Experts of a small language model.
Size: 12 layers, width 160, vocabulary 12241, 39.8M parameters.
Experts: 256 experts in each of 6 layers, 48 SwiGLU neurons an expert, 4 picks a token, a softmax router, a shared expert of 64 neurons.
Training: a variant of Adam for the experts, 646M tokens, 9856 steps.
Below are experts of layer 8 (counted from 0) of a mixture-of-experts language model. Rows are named router (the router's row for the expert) and show model dimensions 96-127. Each number is 500 + 25 x the weight over its row's rms, rounded and kept within 0 to 999. Numbers have three digits each.
After each expert's rows: "mostly gets" lists some tokens that are sent to it at least half of the time. This comes from a sample of Wikipedia text that the model never trained on.

# expert 95
router:517473495470531468473483494495521457497523499501504544488477493503486434479504482517483466525477
mostly gets: " million", "% were", "% of the population", " years old", " years of age", " billion"

# expert 102
router:531505493483467544539498487498446520488505483449465495531517491539529464494519505509542492496497
mostly gets: "- Species", "- Clade:", "\n\n", "==S", "- Clade", "- Sub"

# expert 58
router:471490467486503494456458492488492487504482477467491518490469471477492473479537506507456509486522
mostly gets: "==See also==", "==History==", "== See also ==", "s==", " ==", " | Score"

# expert 74
router:463483510491505483482512499474505505530472440466498511486460466521486520528484525523499531496472
mostly gets: "!", " YouTube", " Live", " Studios", "Station", " Night"

# expert 68
router:483494510530495512470465477493517487557472527473518494501490502507499526486489463484500473515510
mostly gets: "č", "š", "kov", "ič", "ș", "ž"

# expert 243
router:510483460502524484511514479528516539471515486521526513501471524540492411527473449493512499501485
mostly gets: " would", " un", " could", " will", " can", " may"

# expert 230
router:501453523518510496506518492536464469440503512526479480533471496496504518523472466492461537518491
mostly gets: " \"J", ", J", " Jer", "-J", " \"H", "-j"

# expert 91
router:536506519483536486509509502501475470533492500463483509496528461466524546521494492540446501480487
mostly gets: " Har", " Bar", " Pet", " Am", " Sch", " Kar"

# expert 187
router:498532487499488543545520493513518530457483464476485531493524488475503445485528527463496467535512
mostly gets: "Member of the", "- Running time: ", "| Registered"

# expert 235
router:494517482454498501520533492521520546492489515498491532484506508509499464475493489502546516498501
mostly gets: " c", " of c", " the c", " a c", " f", " the f"

# expert 25
router:485496494536510533492510526485493533474477487517521528479525503522538435495494503489478478560506
mostly gets: " private", " largest", " electoral", " a new", " a large", " historic"

# expert 145
router:527491487498492507511488489507493507527498523471505478453527543472522478495527502534487531456460
mostly gets: " comp", " int", " Rec", " acc", " rec", " res"

# expert 9
router:500446541494489532486490491526505443523516518495457490509479480494472478487477523490491478537472
mostly gets: " in K", " of K", " K", "| K", ": K", "- K"

# expert 134
router:444509513506465514465539510484484517538510490476493506508481503503499534510448541497513510513467
mostly gets: " Love", " Dead", " Days", " Daily", " Story", " Dream"

# expert 55
router:525485482503473524519504513471484549492489500503548524480485527477485438474467467494517471506501
mostly gets: " traditional", " significant", " sexual", " main", " important", " historical"

# expert 4
router:520489493488450479498485487494492510458499491546495493499458504541502429444475501509505528495492
mostly gets: "ing ", " for ", " a ", " over ", "'s ", "a "

# expert 120
router:470546513480545512468512528509506551501474516497565506529498480463494512520516475494503520483531
mostly gets: " cur", " deb", " schol", " rac", "incinn", " Cur"

# expert 132
router:519513529475505532519500514539534494486511531518453487492514535517475484499515509517520542482538
mostly gets: "\" | ", "oss | ", "ia | ", "| Majority", "\" – ", ") – "

# expert 157
router:468541501487472517475525509517527493490493503499458450468533490530507471475524530501497487515479
mostly gets: " Arch", " stat", " sec", " success", " pred", " gen"

# expert 188
router:517563492518505512482491520502479526489450516483481455458487492522504525497544475497490504497553
mostly gets: " Charl", " Lat", " Luc", " Ell", " Palest", "unc"

# expert 252
router:507498508492523478523470471533470556510451512487525519461498491438502453471523481503496536483475
mostly gets: " (C", ", c", " of c", " the c", " and c", " a c"

# expert 192
router:493496518516456545503487517485523561497486477501487505444496450481511488477535533484493463522527
mostly gets: " data", " security", " chemical", "ological", "igration", " engineering"

# expert 41
router:499505460476467484494494472532501489498495516467511539502503510532472483526479484514526525518463
mostly gets: " G", " F", " C", ", G", ", F", ", C"

# expert 195
router:479543540494474513515445511510471460542463543476481453520525534503498520459529482513506485476513
mostly gets: " Cas", " Sant", " Ben", " Rod", " Gall", " Card"

# expert 114
router:452491517536520517494498487533497482498461496492490498498557494481460519506502537502508494502497
mostly gets: " Award", " Best", " of the Year", "| Best", " | Best", " Award for Best"

# expert 146
router:490474476514491462472459502517501480498529483494470493506543528514491524486539492473478554516491
mostly gets: " de la", " da", " van", " de", "ía", " i"

# expert 154
router:513486488534498505521499512483510539487496479516560519470477526480456459456505487501505457522491
mostly gets: " limited", " increasing", " public", " lack of", " initial", "icient"

# expert 232
router:513484494470495481511465515517500475499472498466540501458462475460503477479491547480513487536508
mostly gets: "/sq mi)", "ST)", "- • Total: ", " code: ", " UTC", "- • Density: "

# expert 253
router:487469498493543514504507506472537525499494495491524500528508534510513444535471516491517538484447
mostly gets: " It is", " be", " can be", " it is", " is", " is not"

# expert 207
router:508499529519500501446500491513539463482496491537456516491479497481471526465467527477468463522526
mostly gets: "ör", "š", "č", " Ol", "ø", "ž"

# expert 201
router:510481482479484502481458532530468517509515484513515487536440493442513501491452498479513451509533
mostly gets: "==See also==", " ==", "==History==", " career==", "s==", "== See also =="

# expert 107
router:467511530478453537501499474505502501493504483480517522523520475509531429476498517510509519526510
mostly gets: " in the city", " of the city", " coast", " region", " edge", " Battle"

# expert 163
router:447489496498505552485501480483483472537483475484528496531474509482488476501540478492495510491548
mostly gets: "| Year", " | Title", "| No.", " | Name", "| Date", "| Pos | Team"

# expert 97
router:496548480508513528477501504503459479506507507499473519504491539518498502480533497463477507471518
mostly gets: " episodes |", " hold |  | Swing", "% |  |", "on |  |", " | Episode: \"", " | Nominated"

# expert 30
router:530525499504498496557533542492487507490474547476497484509512513551495457504492502493488498498469
mostly gets: ", with", " many", " among", ", with the", " several", " for its"

# expert 130
router:473486484523468481456498503462490473518462483510462490515474490487466523508477504488521535494493
mostly gets: "ère", "ión", "ée", " et", "acht", "ete"

# expert 139
router:487477470483490464497522478518533517452445525460477489489528474545509539483504530478522506506478
mostly gets: "Station", "BS", " Vol.", "p.", "O.", "A."

# expert 212
router:534473538530468487552474522469509495494486522518495448510540503511510475482466477475492545493456
mostly gets: "ed on", ", with", " by", " led by", "ated by", "ed by"

# expert 254
router:540503534533502507511483542519528512479483475535508497523479535512539496493499507437505491531506
mostly gets: " when", " until", " between", " After", " during", " against"

# expert 39
router:499481471462519523502484476526481498505534475527519493531475522550493478521447466477497480476517
mostly gets: ", he", " He was", ", she", ", he was", " that he", ", who"

# expert 5
router:488473520507444474449516475509473487472496505505481520511501526499531523461511490486487532540492
mostly gets: " Ba", " La", " d'", " Ca", " Bra", " Ma"

# expert 206
router:460504503465515506517524465454527491522524460485486523475478487525453427508528464476494475509498
mostly gets: "|---|---|---|---|---|---|", "|---|---|---|---|", "|---|---|---|---", "|---|---|---|---|---|---|---|---|", "|---|---|---|---|---|---|---|", "|---|---|---|---|---|---|---|---|---|"

# expert 17
router:535468524495492489509508558481493523447474476517539500507488507502507489538477514501485469500520
mostly gets: " to", "ed to", " used to", "es to", " returned to", " moved to"

# expert 121
router:490504529510502484535478492450522496506523523500491525516518488508489455497502515517502492491492
mostly gets: " league", " national team", " playoff", " club", " group", " band"

# expert 127
router:490507457520473515470504506481499515559511481472514499508498485506513513504502507485488503503508
mostly gets: "== See also ==", "==See also==", "==Personal life==", " ==", "inae", "s =="

# expert 196
router:515463494530540509465542515515511499501489477462500486505477488532504531515486475501508521514499
mostly gets: "ə", "ø", "ová", "æ", "å", " Han"

# expert 138
router:507532522535532537518512517441479485512520495461454477467525524476491524539532489536498482511471
mostly gets: "-st", "St", " met", " inst", "omet", " St"

# expert 100
router:470513536518548524473507519483514479478529473492492508518503509492470476516505477479498461546515
mostly gets: " | DF", " | MF", " | GK", " | FW", "| —", " MF"

# expert 122
router:518473492502529493506456484499500500457481460477549494495480515501495458518483480516521526495502
mostly gets: " can be", " have been", " is not", " never", " had been", " often"

# expert 99
router:503516488491473501521468511518519503487492478484541471495482487509520455458495534484511503508485
mostly gets: " on ", "On ", "\" (", " On ", "- Born: ", " km ("

# expert 24
router:490518522565538532484493457476488493511510464484539519513518535532486428476519481498491529468527
mostly gets: " his first", " consecutive", " in the first", " made his", " their first", " final"

# expert 104
router:505516478491478507492487521470540524487479549518514499494500492474537454517508527509500529504548
mostly gets: " within the", " near the", " across the", " along the", " around the", " part of the"

# expert 103
router:492521506502544470536475480530522462462501498510524465492464527531517507491509524489489465466472
mostly gets: "\" (", " (born ", "a (", "s (", "i (", "er ("

# expert 174
router:478532474454532510481519474519538501481544538544490474467497445478504515528520496549553465518487
mostly gets: " Mag", " commun", " civil", "- Kingdom: Animalia", " med", " law"

# expert 59
router:517518456508524463525517466471480476509506524539486497515513501538500512497460535500528529503505
mostly gets: " woman", " actor", "ologist", " professor", " politician", " actress"

# expert 199
router:512489497463521493521513541500484534466520546494513504473493505500509465446502494520453526523455
mostly gets: " t", " w", " dist", " and m", " of m", " the m"

# expert 244
router:488474552497493493511457527492469489525462530514473508502456501504503481502526510511488511492489
mostly gets: " guitar", " vocals", " bass", " vocal", " keyboard", " drum"

# expert 81
router:511458521508468501510493520497464531498529482517516515475547501501498490499479485510456481495480
mostly gets: " in", "s in", "ion of", "es in", "er of", "ation of"

# expert 66
router:451495498475482476478508442514501505526510508520523476492474491530519516509446492488464483473547
mostly gets: " The film", " The album", " The song", ", she", " that it", " regiment"

# expert 69
router:526522495493442502497527496470513497519501488514541495532495495475524423518544481494490470489531
mostly gets: " during the", " against the", " joined the", " by the", " until the", " due to the"

# expert 36
router:539508485493505509510497542468517511479509532454476526483500495453502456533515532520513529536508
mostly gets: "′", "°W", "°E", "667"

# expert 65
router:511548506474516482460479512517503491501455522507473464531483533501506527538516461530480510502508
mostly gets: "í", "ó", "ú", "ñ", "á", " Á"

# expert 19
router:456486492487493534492465458513470484526479479493500469517526498447457453481535494509494478486559
mostly gets: "| Party", "andidate | Votes |", " % |", "| Year", "| Preceded by", " | Notes |"

# expert 150
router:514504492525481520504515505515506493473476470542475524512523503506507472505462498497484502515475
mostly gets: ") -", "s:", ") –", " -", "\";", " including"

# expert 213
router:525497476490500521476515509499495520494483518481525473468501522470531439524507505549523501453495
mostly gets: " exp", " expl", " comp", " sc", " ev", " inc"

# expert 70
router:515534499458510474493507549464527487515520505513503485532496460469521492489519511550510553485497
mostly gets: " cor", " hom", " circ", " trib", " tri", " bar"

# expert 21
router:528501478477539474524477491534533494510464491499471506502467469526513528510493485479477520485474
mostly gets: " [", " (\"", " '", "i (", " | Episode: \"", "}{"

# expert 210
router:469462488447510486519471484493547528481533489517487494522483475496509513545450477521493456486493
mostly gets: " He", " he", ", which", ", he", " they", " she"

# expert 64
router:484505492479498489476512536475504476473510476470494528444477462538504519482492504508512522527509
mostly gets: "°W", "\")", " images", "..", " BC", "}$"

# expert 37
router:516501501466459441543543478524515489517468487509494505472489454492488546498485518487513485479495
mostly gets: " JP", " UN", "CP", "MC", "DA", "EM"

# expert 133
router:550503519544459494495489500504472499484511482521512456459506519517474430484517547462492467493475
mostly gets: " gave", " worked", " took", " provides", " to make", " provide"

# expert 26
router:468509524517531473488469503550485474518502517500492520520508499492468540493487492464528490494563
mostly gets: "----", " round)", " FC", "RB", " Battalion", "WE"

# expert 140
router:468465480512503524479513510480482483538494500471524486504522510488483456503499491508483471498523
mostly gets: " ==", "==See also==", "==History==", " career==", "== See also ==", "== History =="

# expert 92
router:494489481532475537461518473502469539550513454460465498521503520528464445524468505535486490476464
mostly gets: " him.", " career.", " team.", " season.", " it.", " games."

# expert 119
router:531529481513523455491469490462480503465515490496504519521477446468544541507531474525482509464532
mostly gets: " dem", " Dem", " Am", " Sam", " Tim", " Im"

# expert 124
router:532523524504477509521497502474508527503509514466512520504473516493508418522521494496514508537572
mostly gets: " near the", " along the", " off the", " where the", ", while the", "The"

# expert 32
router:484513478528539518473498517487492489507503468533497528523511475515499511513515493503466493478467
mostly gets: " round)", "' (pen.", ")}", "894", "umbent", "892"

# expert 173
router:481535491477520530526502503479487528497510518485495485527525495448509486506494514491522459504483
mostly gets: "|", "- Type:", "- Country:", "- Succeeded by:", "- Binomial name:", "- Location:"

# expert 90
router:481493494479523517518499481487494487485510499536497462544477520537510441514504499496519552463515
mostly gets: " became", " was", " It was", " he was", " and was", ", was"